Weights of a small mixture-of-experts language model, trained from scratch on English Wikipedia: 3638 steps.
Below are experts of layer 3 (counted from 0) of a mixture-of-experts language model. Rows are named router (the router's row for the expert), up (a neuron's input weights, with its number) and show model dimensions 0-31. Each number is 128 + 32 x the weight over its row's rms, rounded and kept within 0 to 255. Numbers have three digits each.
After each expert's rows: a language model's description of what the expert responds to; "comes after" lists some tokens at least twice as common just before its tokens as in all text. This comes from a sample of Wikipedia text that the model never trained on. Tokens count by the router's weight.

# expert 10
router:128129121110145151131134098182080134154138141135114089075164148158114111194107117153107119128093
up0:129066089128128108189072146133077108120183154092165086115121092120133143195116133095081193100135
up1:142086123148136129148204157153086124127127118108125176132050107142070053137091147101126078059173
up2:063131149131167113132136106129097162106143052084108083154146179041157131163164123124061151161088
up3:117080154074173129100151146117097159132086130079112094122078147153096170113145130112178164068142
up4:133138114140104129138078106155154108158218128163092103146116132146162189127142093116128170160159
up5:124088122192139115103050169108103159141140158113140050185081138128130123199144104157061098148100
up6:148116150077176119103159165127156110132117132139118040096093116150146112164141151148158087157053
up7:114158158172160156101179087173083158101116160108124123138167161155121121134253122104118085111168
up8:162139074110134136104100146101139169130135072135136145103109104157086154089125118137126118157158
up9:046182105168121144156191146180147127105166120065141119125130135119128190131204110167206123128151
up10:136123037192031129106088074161134098130118108073104094081142191097132088175064092122137128130114
up11:144095139180089088124106153087092167121139075092149118108149132133167117179147110070164098142174
up12:199153118105124092140197081156130117144158122137136175129161183080105091194078148063129096149137
up13:150177100128162113106122113121108136153141131090142195154114076153145110123064127172073163131080
up14:154122162107139137095152080155148066080140103157202109132101124145081169084162150172085150030126
up15:164048132126111123127137120129084152170119171119121115181153166093141152118105126158101121107115
up16:118167092125119161163139088136106137165175103158138103137109081120156055118079098118172104150153
up17:124141143169166123119159055111116092181158165107102116067123071128146093188055176123098174172130
up18:145137207090114146104200152141158164196171182132172122158078134093126104119135127126115033145183
up19:171135111204106104128155095162149164123123124082119158159125114156085123106120109079155103103156
up20:114090093127107108097113086074063082149071110115159127129157157088176072117132211190160123118154
up21:120026173124158140109155108112079172171133171103140109075114158109088129104113141184191049138105
up22:083129081149149105057135116132069095158142117059120157170108133156098145100049165124188124096150
up23:138132159134140127168217104081128200114118136156143110175186093151157155209128160107145217104103
up24:134137109114147138103116069157111118081116104172138078161180118112130166137050110159160180133134
up25:152114174141157110106131065146121112178117089128151128131104101115076114156142144139108114136129
up26:160079143069105204208122137151150173151119138136158115120161105076139141154111132155190156171159
up27:085132111168119126145113187107094134196113091107152160122218148113118105166115138101138137146069
up28:100142130164094105142123162155101110160152180119118148112123139111142088110044102092157113136156
up29:154134119158154154163137149110090180124179099188106178138151174153113108166134156139145138085142
up30:141117123106182124078128100133128123114068114187182212123157130153156168103119103126120129120151
up31:095138105104110174124157141158111211086139143124122138119181063165170123122128098093179138124098
up32:137125129130112139136180141134165137126094175142118123081133110129149125136137081191122120147096
up33:078089138111099098139135120137114164100126117122071094065152096149098158144131139101165147168116
up34:133092160186124113100079137120116114139080160185141136085186168133176132225191122117114104122082
up35:124123153157145076144066092081101060095128119103137081107135174131152106164172128143124117153132
up36:151095168130135143142055129063125117111112123147092153200155074116158088119102148113099168200080
up37:134149192102136174127088103051128127148087089130121072155170204152101108155151142106109114081095
It responds to: Section headings and breaks
comes after: "\n\n", "==", ")", "===", ".", " =="

# expert 25
router:148160147133110196077125148135147139089105122116104156082140163139103085138152114126057115185150
up0:094207141155116174122155131136160168132084095119166146129139111094157072062122148151162092154111
up1:146131139185181170090112156136131126113147107131074182102165116137081094076140148098162098093142
up2:151119181154101112123131132079072181105123137114093151138127207175145107115106114143169106128064
up3:132159159141122169134144182107098140081073136176123135126123132130122118139117101158121079167156
up4:098130189123110128118120106119153162120096066127119127081166092170134132143106131106169151127150
up5:114138144190142118096153104131103146108129131097109136168133116161101122187128189125080149146108
up6:108157072042154196139140196143116080155120161045114080118143136205148138103138130073120158096162
up7:106117121170158148115101139115149134104129085125090113157147138103127183148161100092047133111090
up8:155096103057118141058123140145109140113145100092097145102118153153113108170148113139127135164112
up9:177150152147136153092126112118060099139125119121082134090127092184119123109145128112136095105053
up10:108116137141141143118129097119159093205094096121147159129121032142132178157172106116147096136084
up11:148176120220148185095111076152111112107178118142130138145125149138169133073073115081132136098115
up12:136142159144134095075144085089168084099104060083153100112130098105154118141132196114096116113118
up13:093139186143087163128173109095124105108138113176232115156104133107166115120151112165134081086120
up14:130175122151126153146182176085192134128133059117083154102180130131193131151138148160059123137134
up15:112100169118126111147174123116195142066098146143090095114128166117168079096128125153127139147102
up16:074117101098025125131103156164126109089117152097089154139120175109130115167103152176140047161142
up17:125120149149124152118105180188160082102134095097056135150139149170059094158135112109127099157125
up18:151112104132107034168088089121107092104148191113124168071132088097084112193145131102121121107140
up19:135108110133129131079091155105156124104084134110130201064063135172136201108151155120120120109179
up20:112116138101115117139076148100117105139133160134115150151131161130145154082122106143140097144120
up21:103179102112131083103126189164146106091066109060141137181136130151186124133137138138139122175114
up22:127098113182141048118141219133138135103148100118183121107122092133083146146148153110080111151092
up23:120164103117118186049148111135190096147127131107104164142154173156124041173164153135078112142158
up24:198149106142125138098100192129036178121130138174135151100170144102090117100107189067084112123180
up25:163110162108174126110110088099188125152099043143106102116127122069139092107154104094126100104089
up26:152155145150159107079106098132161165136142106154063136137137120219110209136148108088085172123114
up27:105149100169114160133188172138158128063169101171131153106158105109138123127118032165139123126119
up28:150143100160074160100159149141116133156136148144072162105128153125139088089057136102050082161154
up29:151106148154132118136132136174041056173118139187113137126133172046103066172147138057122113111146
up30:107163139132153132130184123078163101106108138131108158089157129126153083065117200118123144162074
up31:149160158178143114050156129101137170136073099101199137184089176127127095134136163160108110171106
up32:163162163103142151079072117084167104132154109110151117119154146083157116245105144185148134150137
up33:116098148094082140099028119180110176162085084082156092058129065108112090164097127148121137094116
up34:118158145133128148134137137153146151139118177129096127100158158109111121093121134160173108153128
up35:156149113173088165112059134170164121125153121094135082093162166178093061157172065062143142160149
up36:142137105126103155152097134171131092126101133105149181173161122107112089084144168139112103180140
up37:142057170135087104059065151095085105148110108109070132113114139155120051111124133161137100123191
It responds to: Table line breaks, foreign syllables
comes after: " |", " |  |", " V", " N", " H", " P"

# expert 0
router:126158125166105200163124061128150096125121205100165125100120111120111084102113144129127112148152
up0:142131193112166115162152154172123165158094127102140171117141208192082128157137119192129097125170
up1:110190130138172096155141129097109120092141114117173067169118165164087129083104133222082123213167
up2:104128114083161135128125108086140146145117208110146140114147135146145101111130143197153120122136
up3:170169136157131157158116124166166102182117133217099120085193180148091151140101135111124144108167
up4:192056149124111085173124208129157140127094125143159090121151180120117105134125113164110146170134
up5:118131128111123087170130127169077158094109102170128097116139132135132092075145123134157134099119
up6:115134108100092116108175137138174085087074149085133088139153124094164165086115158114137178083178
up7:143142073093119158134186146180151107116139103153149156105120114137148095135142141146123132095104
up8:119136188074125113113156112121080112099113160136126150141129122150154204119097118109114096160193
up9:115125127196079089081113078183150121160037084124139114114092060128139130126145132148087132118152
up10:131169110075162140150123077101117104095110147163134139131108173122102130089124145130122158157079
up11:125127152183135116114123100153117135114084167150150106145116096135117147109080167119086177125066
up12:140141115135055172185141125112144141139111137159154156073139166141124164117170127113137117064151
up13:168159189130096144130112116130118201112122160099076140154117187163106122125117134069101105129121
up14:119172114190173104133194134108100109091113127147144105118127198111138037119198076159172188150121
up15:116158176139079105151124176171117156126166147116133118166148116138142084163025103141167069095104
up16:170112126136153159114102151153118148119080161174119141077111122114143090112133149128181129077171
up17:148086129107137127136175119135145202066122130139100162166133086098090079141167150109054150169112
up18:089141135139118166140203126159135140153061107143128139123120139124105127194176108151214121165093
up19:086138149134079143140138111100182165139105113052090127172162130160127063129053128176173104152142
up20:178051134109140136126118115113154135118122153121117113145134116121140164140102178103208133200173
up21:113105163119154089200133144111156123088140135098160138175154107123130094116157170151076102193141
up22:180078131129109150133085138174127199179186117094123146178113113115143117160197158063081075139066
up23:144115119117129171050160105099158148176120094130119153173114092113145093150112197066184171185119
up24:146136148135171137134085139156127089090099205151109148125129100128113136111076172096129176120130
up25:139094143157124159134124161164132089113142162172109167095165129172092198140100142058099178148149
up26:131102147073117166139062163147125151119156138087158078170192104093169107016136142124197149153161
up27:099149168125121139124128125183018147144148134127164146142099123115149075149163125176093105139156
up28:129134183106103126085137118153120114116101140090115107090175118144138088094130070154069139122117
up29:136094105128158111149153099139144162124094155108104114163075134069119102139099119114154201157074
up30:087140158112103071117177155070110139103155137156124169154125143131115116073038120172131144105082
up31:143129069093104146159111110170116091093146068177087208144081153119143108159145096118134114148164
up32:074130113150158134127105136112137104106099168111168099127117106138130137155130159091154117184095
up33:152138171140070126136115110083153159166098108088190176133148170068100123049138112139133099079097
up34:149160153196147158072088134141102155177109119050146112142123130094086139170177114146150044178120
up35:181108168148160130187105154208165175104197147149119127049170086083118135092086124122146134099171
up36:142142146142112145123146087172103156189112076117155150119102099084151155165162190165157086157125
up37:155137099167104120166143168107118083127121209114125096125161109157135145115165092125133138068122
It responds to: Separators before numbers
comes after: "\n", ", ", "| ", " in ", " ", "0"

# expert 3
router:105175141143133150163174132169111170140109115133095150105157107111086136104125129114154142124095
up0:119131153137093104197124106134066128190107090138131160148139123153067200135092166109089114151145
up1:164126187109178141102116110050082100159151165156130104082145115138121161091113143132151172118183
up2:132117151142142158122178139178087114140125106134073138161130202113107178182127167078134118113126
up3:135135126126081107115080132134110191104137132094155134128138100158132088079157144063174033122124
up4:096135194146076080128133061049165188166120107116073157092104172113135087086113116134122149121167
up5:087119129087086179127138151143079153142101110122099132140184147139191055099162126111130078134104
up6:083153177220143170153154105115160196119128159167145116175082176128126161136104172169126157137161
up7:139126155135109178111138176183193080166126182179147092178131173083115110205151064053176122065120
up8:133178171116105169122132058169082120142115107094081133113165089048154125135108080084155123139147
up9:124139175161070064075113157047152165148222133098087128085108161118121089115106094131101110112139
up10:123122148154090193135138142159126114156138087126137165116083125148000081087129130103110124144159
up11:184146114074118152129161120098093108163103081126140106102146127161140158073176147154187137155080
up12:077112158165107151120114064122136141122086126150136112141121105097137138125160123172117119146143
up13:107082126142168228142135119137134129171140143174064103117164182175109146131106135111134126172113
up14:170213067117140098166141126149155133139132140102085177119086140172108140112119114103131139136099
up15:130173127116132157101109116155186162162202161136105122144184114116110150106170125150100126091138
up16:107133166102118114118126096149109183157103108148174107120169108097111118037078185146107160142074
up17:091105099127124159135140207147131177093125121131101171162151115129148140151151110110186081143111
up18:149147137158123101131164088060059184091111111147174107149121169147105137146130098136105151119053
up19:119166143144108146148153180063073126121104158179105196179130127123113175133120130067093140122151
up20:132165161143157116137089094113094155138102122079101065163148141141046115152134112124099122220124
up21:197101162077107168145108136160049156171129133141096076114154174140095101121200169080166113128072
up22:114176077135148116119101118177125134153133203121108115117108111175127160145191197166149143145149
up23:088137118111183103168163116130133164112076076112117219105157169096133117128129163162131092087138
up24:168085137107121176037094108103151063136116103129086126123166119132126077147142147145154137138120
up25:106090136127172129147164088127133169126119125050131129095126067139134136117062153147141180163084
up26:149038118098069138130142119088132116126110097141114181151139134158135178121126119102096149143119
up27:136132161163150132139154096140137164124123146139115080123129073051102123108096159153139154146126
up28:151134100121176081150079130153117123130114138122143169131114144127165147157194122086144185083081
up29:079175040036100123135151157133137138155150143110094155113153082158159079092159133190138181044054
up30:085087124156125151046150120156108159095161107015158131122142108148126115129107135102079134132159
up31:188112129115125160173082073132138095172096086134107053129127120152132137208133120167126121151095
up32:119098126132165132119138141183133123173101166129130187170168107121114124148106116121106133129150
up33:090114134141146106164133092154103117194120131092071110087150082164141160082123108129212115122090
up34:163099170116129105161126153112115199175139141154127121105111109076146144190146093104175083147107
up35:162143178162135177114088117087133118168116132118132162113188105057112144143143126113117137201127
up36:119196121127107110214137115146135133091083129136142093145123040132071129141161146139169133166110
up37:097122143124174140115134087154148157135107119086110144138128077108115130110138153130145115149095
It responds to: Infobox field labels
comes after: "\n", "-", ": ", "- •", "- ", "|  |"

# expert 11
router:134190135132127159150108079125093111125121093094077186116192190181025116180183139167098127134111
up0:190166171168127098135124148125124184177110115153139061150152099095092094132110160138090132158145
up1:152142097132104074083151104090129108123173119077060123159103131068113144128212165073094143097080
up2:138146181120112087113150085116129089154155123088099165136148165185092142139141143127111117174118
up3:211127110116177116110119172079116131070096063178128149221236117167083116121117090177164081181159
up4:169144101130132217102204154170067169154129168177110102087110129071171204125125123100142192214087
up5:071139096098113171125141126154105108107109114167063096166172177165211068136166105120130086119140
up6:080093085139086146108152107099124104085095168135156217131174159157122139152117156136139189199155
up7:132151124165168105131091108107134114118149112173102158096176153160128095187133109127118096141083
up8:127120255146145114084102123113106166190141114122132117156141087153077136108043123154169121093128
up9:142126130143132213099128068050119121128186144143138185149128076085123115125117104088141074105090
up10:147131129195162122113138100092105124238082156099124106064132125045126076093150156132077130104144
up11:103108086163088123147122131176124133105118102072098130122125154071156127143157140133141098137158
up12:201109074137109104110111057125111105097082091089104128110116113090115122139131178131127108176145
up13:093156179154133128124107109127121127170087129124173114139145150115111168170101162156113123173155
up14:131119200151082142107107155113105167130136119084154133085156128153056109084087126137143025111101
up15:062102170124143119107122125124135108088135086151109126135168150143110081114154104097156133133063
up16:152108106099122137121107111151123091174108133127162099064094086082152119139139111139085153125125
up17:167142205127088171169134088137152125102075140091150074126250153100134159138120159141121068141095
up18:117148168127096138101116151144153079156093112151145136094206126104109111124222171082176048141183
up19:126174102184107116134150140150108164127139154126053093077140145026106108101114127160189111176204
up20:123111136149156100150104136131103040124138100001089162145139117129105135147121107109106143188113
up21:111150141152127117115116167113140112137103150135140146161198127161103127114150154147155102161123
up22:143133165106113141101171114117113135079098106051111174094066114132129129067083103131177115137132
up23:101134173137146132112195112122104074096136154152115221101118134114161136111185139104156164129109
up24:099105136119117098148092188107169096132117155112149132119158142115104123098079146068154110059116
up25:128066127092123136150119148126179169116156126152095102106189115118120145071098107167076178145133
up26:141114173173108182103092092103088086147168103095135127146115157142109085116101101160139142111141
up27:172173174131178166164128177123079089145063133188140129115142142130093130139140142122165109091118
up28:148142169224082134131164122087162150146189089119131054074103121112186065118185154067102108117154
up29:130127212109128163134115030145074129109180119179153114192140111134114102140137098173080158100153
up30:132112102101134111131131121079187104121122133116080133118160116125118081127124177122126147114142
up31:105110137134092108174116103138169181146150115158093119145085181132095154125133133173133082114079
up32:091114093141092104138115139135134148068107117050076190087152125084123122135104078068165136097205
up33:107098169108114127141121142142129119145069107118178122174103098127087152142154097226112102135184
up34:220155093153149110138105077118124091156126088117101095146108146112096081173107139151111168159154
up35:133127062088130124140113127164121163169127139055115173153137128138118122090129169101125072105190
up36:126115196165066086129172168143127127112131081109163224121102145107107119147185119122108028102113
up37:170145160162108115131092126126120148093188154151125137104121101148095129147122149183135136204121
It responds to: Numbers in tables and statistics
comes after: ".", " | ", ",", " ", "–", "1"

# expert 14
router:135110114171030131112135095154108136100129091099128158126170114119093126152108135144117102168121
up0:138135113105100080194200093140123140105108122124115136082117089158196178125106161116047124189166
up1:068137117221095150153110172070108119076099105119100203141124148129114093121052079111133143088080
up2:126123118142176168155106077081074134092108147158105133107173094135161127095108134085148108149150
up3:109058138131124148090137121143102144092090120185128125129161108092126077124125190145126121146110
up4:124140137158091141154104150112122147059096090162150133114110121158104103115169130145105108081140
up5:136139123129169126123114128098136139160120093146145135089173139144122143156173147156195091132224
up6:107136168156053186099107096072134104149148128162162114104126164144122071189136158139110110136172
up7:143128144087149157122171135126170139141084098149118109092107145111141165146118100141127157155119
up8:135138093158150125180037111127128074096173214121117085128146083084126084054088102100124107136157
up9:101127157127136124100119171154150190155128146114093185147170166093143196102174127124118147145161
up10:125145192167099146076113108156161142151139129124100203104115116105118177141154135098094094146169
up11:171120128142097105140152161134066049115123123103114168138112181167121165081093130135134155110164
up12:108130146112109153112166090144133152075146098167091159111117097137092088130138160149117061057144
up13:056143118123117178181118102100166173140140059075113147115120157141160144088124130194139106148141
up14:117167142146125126067054086118086111096125144124124200131090072106086141164187125122111095159132
up15:186151054156083118166128115048106087045170137112036100114090157099083167149156137117127168160108
up16:141135143130099171129160111147148082138128103129195201136181145159132092138177129127148084130087
up17:117163132151102106150144054135158158127052090121103102113159098167174137152134112126072098130088
up18:151082106188170168088098150093157096188174114116165092157140074207123096155123118167097151145098
up19:114177090155103162118068128169080120108102145117128099138191166118101165090091070155037094144115
up20:137116176116128110086119118138074123165188122139100134078105104093153144161164101182174134142173
up21:189095113069053107114208100136144087115122160132172174115106140152133112124124133221146168142141
up22:125129114121172150148108163058160124097069116127129173124153130088163071091100128126129082101167
up23:092116033132114160112111134179141122186152085099122124115178130066138144159064062170157111184177
up24:186133218127111101109134113104131165163155133176122128163138108153123133162230128097117026163081
up25:089115054154126143148154145105146128103126148099133157187222112129083094121124126112099072113118
up26:171139174154138142154116136141111241115133186119129126133179130119093079187039164157108116128141
up27:118144100198143086185126129129182064117089126104105189056132124094145123120121123140151147176150
up28:180133097098118124121168124152122155133167131093131132115138128120091076162119139116094111145133
up29:153096131150060085153126128129089123138133125089189141124153103121110149107089109110149099155113
up30:174111151078029155154188169072135132137117124094127144118147147169152110055113148179143155120072
up31:097131149126082083110142133114188119086128106121119101119123195097096060131137110136156143127158
up32:078054100181146101101149172147122147099103156092145101099190156133121154127133130064124115139160
up33:094145145158064071117141132132100103138143143116136139162105125043141153174140117151163176087132
up34:117068121100181138104111086132100042106122133152117125130078114197147050137078150147114088125185
up35:114106133198128180147091103126139097126141130128120088094131089125146135147070088115140175121106
up36:103155135160096118105133111104090110131121093109090128169136120142146108170131080104076097129112
up37:150123106141120117146168071118114105152128160079117121130071110092130098126076075126126202144133
It responds to: Numbers in tables
comes after: "| ", " | ", "–", "2", "\n", ", "

# expert 23
router:118151148111160125088131115187087122180130167121093123036147161170087146163155074104090147142144
up0:177118112143133140162113139093144075159102077134104097124127201082159105123184130134101040127127
up1:153071143140111015131165149182144091139115125125134096109093167139113222111124133181146129092137
up2:119117132124139171101153124192168170158157116129139139035089145101151056149175121121112175133176
up3:108117139160173131133173110108114182102109045161146097109156145151111121102080100114096105112085
up4:159145136142159115151151133127106101128099138140111148155182146153113146116117100105187142145094
up5:076131166026136094142143109048163129113143147100170089166135120089179156104147131173145153130112
up6:137111062143176049100123064085099137111129148118128106199126057075152100132104164192159154164121
up7:133057096128110115126158129145078135121131109135105180123127164141085134130083105178127115139134
up8:135106178178163077161064097121125100103110192052131111159140147143094069147177185164118186090083
up9:129158179153135084156147141165123158103146139079110150118193201054126141124097098152116166115108
up10:130151165131089169031097173153087147155145160147113136076144187151102174136158103101123076150088
up11:125117097102127145126089103104137166116108092065124139201115143146081155173125141124085103129129
up12:157137098091066113158080126148170128148105153104100110093120134117111078108151142155090125166119
up13:160108080212105099098215153059123117054124126165136153146145188169177193117112114165171140149096
up14:114117134111120094057133109096145146103153160177112116201055129083069060110099149152112218125134
up15:135097140160118166118194163102127138145147151145111136066148133120150112104167120141123142123108
up16:118153176177108111195136077151163116134143086079092073140117157097108075106169081115178090128162
up17:135141153188138117164128210135096137111102121092107125181174069112173128017157104105167190125109
up18:127101143110143151116177142197170085132108125138111096115109144123166147122123171124151080116119
up19:125151123096074141135180163167132136143147096140155124086234092151086085169041169179158130138192
up20:174149131133135144118128076077104202176191107146134195137082140049171103164166140191101101132096
up21:117137122112086103133118199145110178098093085127104176134170118118152134178172139089105108113144
up22:093140138118127152151094134087070095205102210166138122142156159130091071233155103153093123145133
up23:131087182157121132087231105114123162132128138179140144106161071159085163086101112167127125177111
up24:101040113135042140148088099140116076143142134128103128103139188139124119098126159110143159144205
up25:123085114135148116136119068164166116131127085104088125074139162133099111107134149085102162147113
up26:108143157156140189131116099119145146115112125082128172142143110168063127140208150162188096114088
up27:140118049149138174080097097168072158158187135177091119071089048155072166158072124127169092108181
up28:118144138101154117129129015096148150119069144102112146189089125137114090133180153191157119158141
up29:150102165122089133096178050181149139142194174108154122211117097131100084160122114151199081126127
up30:151161105159108196110073161092067140137103112114130049122177103100064072213133142087126158187124
up31:091188106086139104132135173120147116138075140109140071101078101138127097123140096115152108093085
up32:139086117125136149120116133149200043106117188154150113129148174126144098086138114089130137073178
up33:100156102050139095062146147126133104129159102101172121078150179122149142140073102143155118149134
up34:125150131158120111086214108126122168120132171107162124043124110111112077106175124145105132138140
up35:114109143129147171133100077219123098137164131113128185190139187154115176109036109058106147101100
up36:094141127066171130119149186100111146094094122115125122219085093131099156149163132152108108168077
up37:112093146147140129127152079114122137125188120174099142142159138083114047084108151123144208141105
It responds to: Sentence and section boundaries
comes after: ".", "==", "===", " ==", " ===", " ="

# expert 36
router:087176188134108130126155104167126150106088147060109112079118137143097106095096118126141110195102
up0:139144114119171109110124155136107086092138101105125182186132112179137140081153130104161141088145
up1:154147112145110039163134140213165132105147186133190039170086075080077109138058112130124119141115
up2:148123121171177064181113136121135173165143111096121124078160134118132122165121148119121130165154
up3:155121184081127125112163091223135126121116147177106117156161119132113153141109098141092165156092
up4:122158158128117040157146127144066099109085131131163052100150175096102107128091158131135109130139
up5:089135152157130158126138073142112134140166113103132128094153090136143166159072135110118060118134
up6:120149190124161131125146044060126133093088142171072076159113136117158122126143194133102159173165
up7:090125152140114140080110148111146183129191095112124174094155098096110103116115163116118107095178
up8:103115119137130111133093145123235119196143144155110154125161165114068142148131139127136140096152
up9:098176117122184142113100149118100105144138164073099214169099140129115127111120193117117198167107
up10:117072130153136106133200122205141142126136068092152138131080151107115107178085137137097172217112
up11:102138145176095173126150093120139078130153055108127112085132099095126128138101073181122111174092
up12:179126100086174107138152137134126086124086159108104167114109134097131111164069133114192095133167
up13:145163172148106059190151117077074167168073159139104129078180162119116079124132095128193131073127
up14:103142099128072139116149090119148097112164110119076122127119118143087129152167132156106141150110
up15:162157169114144166106147128146084143044156124133155154120178161081176099138115153049108156093166
up16:107146150132119089134167131122141183121140100103128128099106136096082171107052156151108140076087
up17:111153136151127172134107104128117121115106162139079102149144113128117114141096078152119086154124
up18:138170116126140165077093167102171114097071244150135123058050133119164062169099163106108103167142
up19:084120137117070081098167125107104118124114110070183113126154087130142144147071075140095158149123
up20:084122177074149180109134083125138155146091125128138168177123105130132027083131158067127185118143
up21:037127190115155123131110134130087118229107113092116130143126188128103138172093160105133073160172
up22:101188089113081173100139127108145130148166097089105170177128101102134159134067170105085148159112
up23:124110132152173147151153104130090112117120098117159113130158104127150069169162154072181093143118
up24:147085097157120136141124115105130113139092130144084114149122073109129179126062144131122137168098
up25:089060145139122147137181108076132120131136141138175147091101115143148079153116096071129144140128
up26:199136150155132086155142109106138127106133146166132102133140113116149187104082016163171130157114
up27:107094116217132104125144108126118155117139133134110109131146144081122131115139067115177139134100
up28:057131106162123129121151136182103123047188161140073134101108142119118111117126113104141103145111
up29:075160145136162118142055108144110101134099145075120100099108193115108178133062131100106117160087
up30:072140121103136178115121129076101103045112093146117063124164073100098141130184120131125115126129
up31:136102155136087147126137122146161179138132132118157126139134142150072132135093116180140137063118
up32:111198202145160127126103100134095138061120098132182155070100156127089169163119102082104120136127
up33:156159191072196140104163122084198153121104134095182115143127104085144066138125081130157130088124
up34:149084183169104116107144106125147125078137123127128134104096110151152173144103114102152121168154
up35:160131118142131133073138109107130044162094135110143039141133120096115121142133205147148138169182
up36:099132111197167139159100146166138141076132144105095140162141095176126065121123102124123140126162
up37:130135187074109199139153152180156135135152100085099113104195183147033088102082131126120082134099
It responds to: Infobox line breaks
comes after: "\n", "1", "′", "°", ")", " ft "

# expert 37
router:138133114134115147130158160112117107109155109085109110091186142118106157205133083172098146143112
up0:132164086115145069115124156114118109086135097109123070128199162135105084196123120195169108140112
up1:155164159104107122096114153142138110132178181093127085091142137104165097108135091155126138168111
up2:145097135141144156147188108146126083083109102134093098154093148125173127102189120131188165159148
up3:146150150161100159118194134132162183158122086091110114114129165104117141113114099151113115148108
up4:085147169196112143134126088078156083111074080096181088123146121132105088118169111146166079152076
up5:157130124135062127099146104131124104083179130130142149144107155097131159191124107144156185088059
up6:149150154140128108168157116124177126160128147172149166149093065160125089117122095196154119131159
up7:117090142111097104119125142137088178115131145110114149093113097140134117203145149143142157134060
up8:153146173131119102130101168114135085105110122121141102131140213106164101140106149217097126086117
up9:113108151111128126109168136183095136149102124143108152129126092043160101133106106089141092194195
up10:146214119138142166118166146121145086101076160110137123150140094157129125090109098101096096121078
up11:126178113104146142149144141110083133125149139058157090115130138153089124189146145201057106116139
up12:132143120123078154102141162189107080137111163132101140145193172139136162115104112150104113080163
up13:077117132128153095146137175113095052077121091102153118093165129085121070125104116093147098155066
up14:088138141094083127149098118120085158145105088151151128086124167158112124151119170153075139153183
up15:139104173077168147159114105068139160119149082088168141120155125130175177155151152126111115067143
up16:121146178142112102066161068159096119115132126124150103130148126078144124138108116144148104076135
up17:086188158138132120128085162127140140155090132133156130149145164143086179115087128107110143139128
up18:091117093191115121114107118107114111074117145139087161149165167127109167104088116141100098140102
up19:138159081112159172113181090127126101104141073107240120126127157113126087097123063106157148161125
up20:176165080103100151131146135122110131153117144158113086078168088158162147156183183178123186150105
up21:161157086108147147107197108110155133084119158129087122114101117071141132112182161174136072137089
up22:060117147107138140155087126153131057089138125097133152141139084109134093166139119120154141129165
up23:146153121145072151145112081123119133075155133117128115136222110134071067116042120103122106109116
up24:138119140185099149106157147158106080112080147117118119177121215120050177122111128086170127107139
up25:164085146094122113174121075092162109099104126102127095092106075104161113121090207125126112140102
up26:091167153150185176146128139163094121154082085159102092103142115119102104116108052141130154152090
up27:088177170154108150059118154150130077150114090174136161156126165127124180157130135114095123147131
up28:163199140123156138116100103094072151119118099154160119123095174137106104142152092123094114127138
up29:143097173142140166111149062112133124144143112081182126108154116160139104165173165147110100188064
up30:059121161125135076129067156077066093171112073092105124157159159131098114159165170131131083179107
up31:186151118181113167171163158138123156118060112078167117087179131097135106135132124115148118114129
up32:123094148152134155113166174143156088107138096142121074153139100177128144204112147117122133090083
up33:115053151138118196137143089136150110122069109130136105150101126071121160169142162162070140145158
up34:117132114152135121128111083120167153111085108150069139109069157063057191187175166093061095143146
up35:170132129130118113041122134124081123057141099106106132128088072149118125172093070100140071129118
up36:099138131091143120168107152169164069122122079118082170123105176131097096090093076127123141110107
up37:139110119163101107130095164109121105111177064111145132124120063170082132164090045138119154161074
It responds to: Score punctuation, word-initial fragments
comes after: "0", "3", " s", "4", "1", " S"